Experts of a small language model: 33.4M parameters, 8 picks a token.
Below are experts of layer 5 (counted from 0) of a mixture-of-experts language model. Rows are named router (the router's row for the expert) and show model dimensions 0-127. Each number is 128 + 32 x the weight over its row's rms, rounded and kept within 0 to 255. Numbers have three digits each.
Before each expert's rows: a language model's description of what the expert responds to; "comes after" lists some tokens at least twice as common just before its tokens as in all text. This comes from a sample of Wikipedia text that the model never trained on. Tokens count by the router's weight.

# expert 58
What it handles: Wiki headings and table pipes. Heading markers (==, ===, ====) at line start and table cell pipes and separator rows in wiki-formatted sections and tables.
comes after: "\n\n", "\n", " Description", " |  | ", "ersonnel", "=="
router:179091089202118170094107154154147113135097143151083192083158167166160125098131133137172107136183145154099167136176109185084121149074161087134111149079114169099103098137099136115132064162075133118163135166103119178121144121138106181157114129178132116112064177129091133119076187139129149174100128110159166109127178083127182170138092161145166187142120110162149139141125155156161132140182

# expert 22
What it handles: Chemical identifier list fields. Line-start dashes, line breaks and C-initial pieces in identifier and data lists, such as CAS no., ChEBI, Formula, COVID-.
comes after: "\n", " |", ")", "(", ";", "["
router:136098120135115128123101196167146139160146171113101136124108115108115144095098107103107170132106169072122123145081142118168053130087087140200155178186087168084114141104106138086096099118156064164102093105110129077092123148111183075084134080200143139118112089130123115156124186175150160164128095165179169106108190081100104069110096157128135129139167185149140115135117138157133079123134

# expert 12
What it handles: Sentence ends, first names. Sentence-final periods before a new sentence, list dashes and headings in biographies, and common first names such as John, Robert, William.
comes after: "\n", "\n\n", "-", "=", " career==", "|"
router:149124167171152099163098163162143095167134142151112114178118088132154179100142170121146144177110109091102168120132099160181166098112123047128103135116134168109173122096179122134163090185110104121170131096152120149107150156114100105183133070038155106061092112070166200090190130136099157124107107128083196141148135104124123128095137158134098156096179132092114151170103153096094098136133

# expert 16
What it handles: Year digits after century. The last three digits of four-digit years, split off after a leading 1 or 2, as in 1927, the 2000s, 2012–13.
comes after: "1", "2", " in the", " during the", " In the", " in the "
router:102085158154151090173149170105169124141126128105121170123069110167189097148130173111100073140157126115124138178150111198173169126108088178113120118124139081092159150099119149148119126144148169111159110144181164090180110096086158105165140049110119143172152122169175153182131167054146145108144065131102107130128139108193174060171111144153149157127132187117102120130114118090179123094132

# expert 33
What it handles: Section headings and tables. Wikipedia heading markers, line breaks, table pipes and header words, especially in sports articles, such as ==Career==, Teams, | Notes |.
comes after: "\n\n", "==", "===", " |", "==P", "==S"
router:126113159131137116114142118126096150095112127146083177086084138158135121113103110171119099145121146157102175136145145166110121150119147145198133166128141188141174118128088090123154091185157092056094155155114154100145052134169078116144083111185156123143125076199104167083078151120147179150143060071116188125151154101126190077165080130163183131139153138092111131139149099114157145141181

# expert 43
What it handles: Sentence-opening In/On. Capitalized In or On starting sentences or paragraphs before dates or seasons, plus -in in compounds like tongue-in-cheek.
comes after: "\n\n", ".", "\n", "| ", " on ", "- "
router:115099136176170166166146178106139118125056107134090129123111123165155132170151175100129118134148058135128116173139162094122165074115116092103098177138129186130110149105137070104181122196136138132077152146142140139131135167161215077164132132108080064160147120135098172186161118144123100140080110139132102108105180176131216149125116093155094150203114156151130116149127159156133122178118

# expert 49
What it handles: Infobox and table headers. Line breaks and field labels in infoboxes and election tables, such as Party, Candidate | Votes, Source, chronology, Turnout.
comes after: "1", "2", "\n", "\n\n", "| Party", "andidate | Votes |"
router:124105129107136154189178110207082143107150202069132167126112141164139131128112169132108124133163173097111130139105130139180121126141125199111205167153141158139142170107089137106144096114174092093107164142170100105150125167161129129147150064134137074155070119155180104174111214125131167186103096141140183151103195108187114120174115160146170147148135130111157120117070147125123121127126

# expert 30
What it handles: Sentence-opening words. First words of sentences and clauses, often discourse connectives such as However, Although, Despite, Eventually, The, Meanwhile.
comes after: ".", "\n\n", "s.", ",", " In", ")."
router:179129170094152110146129162060133075129140100120147163111070104113138152083113126142133155131142130069122113172186094179052104160150134131158154161097133079184191121091142094097115176187109132105155126143186171148146125153137136098136093087166129114156160092166121123171130111123147158101152133127125152133156150123130162091110086143135156185187135196063139106159094092113211163143172

# expert 4
What it handles: Sports infobox fields. Field labels and separators in athlete infoboxes and career tables, such as High school, Current club, Years: Team / Apps.
comes after: "\n", "\n\n", "-", "|", ")", "0"
router:129097123124097137143112079086119099071153172155079142119124108168097120106100115125132140156089096124136161204101181111119079161041183183135127118101144182126142159141112100099085133163078103080138127053086088108151075126096082106142091125152168124129142136168130124095086168113140164137095151126184215117150149178093138136122154117130164056117130120084138135103086092134113079129096

# expert 59
What it handles: Infobox field labels. Line breaks, dashes and field names in infobox lists before a colon: Location, Species, Born, Native speakers, Hanyu Pinyin.
comes after: "\n", "-", "- N", "\n\n", "- C", "- M"
router:132085113147152127109146086108108109162154118128156110115109171191077135133096185132126144115158165161170088177092142093189107121062173184093106131107141104073154156169083106100109108111070082123104154142135105161155162145117098119084133085170145121178093111135143087153098172101137188145065158099165131182158118185082096132170174108107137058148175133126133173142112112120117164089163

# expert 26
What it handles: Infobox field labels. Field labels and linking prepositions in film, music and biography infobox lists, such as - Born:, - Produced by:, Formerly of, as, by.
comes after: "\n", " perform", "ased", " film", "- Release", " appeared"
router:130099129173139140144141157139079140111117129158126086115110185163157091150136193130113167135177088169126125171097094081171102125101199199145152111091089111083183123144107113152125119143142100104093184134091142086084128134122088120138135129124113059095080135178127079142162146147143158165089179073078156089123186194097136112172146162101136064128142132123148167135084131109117157089185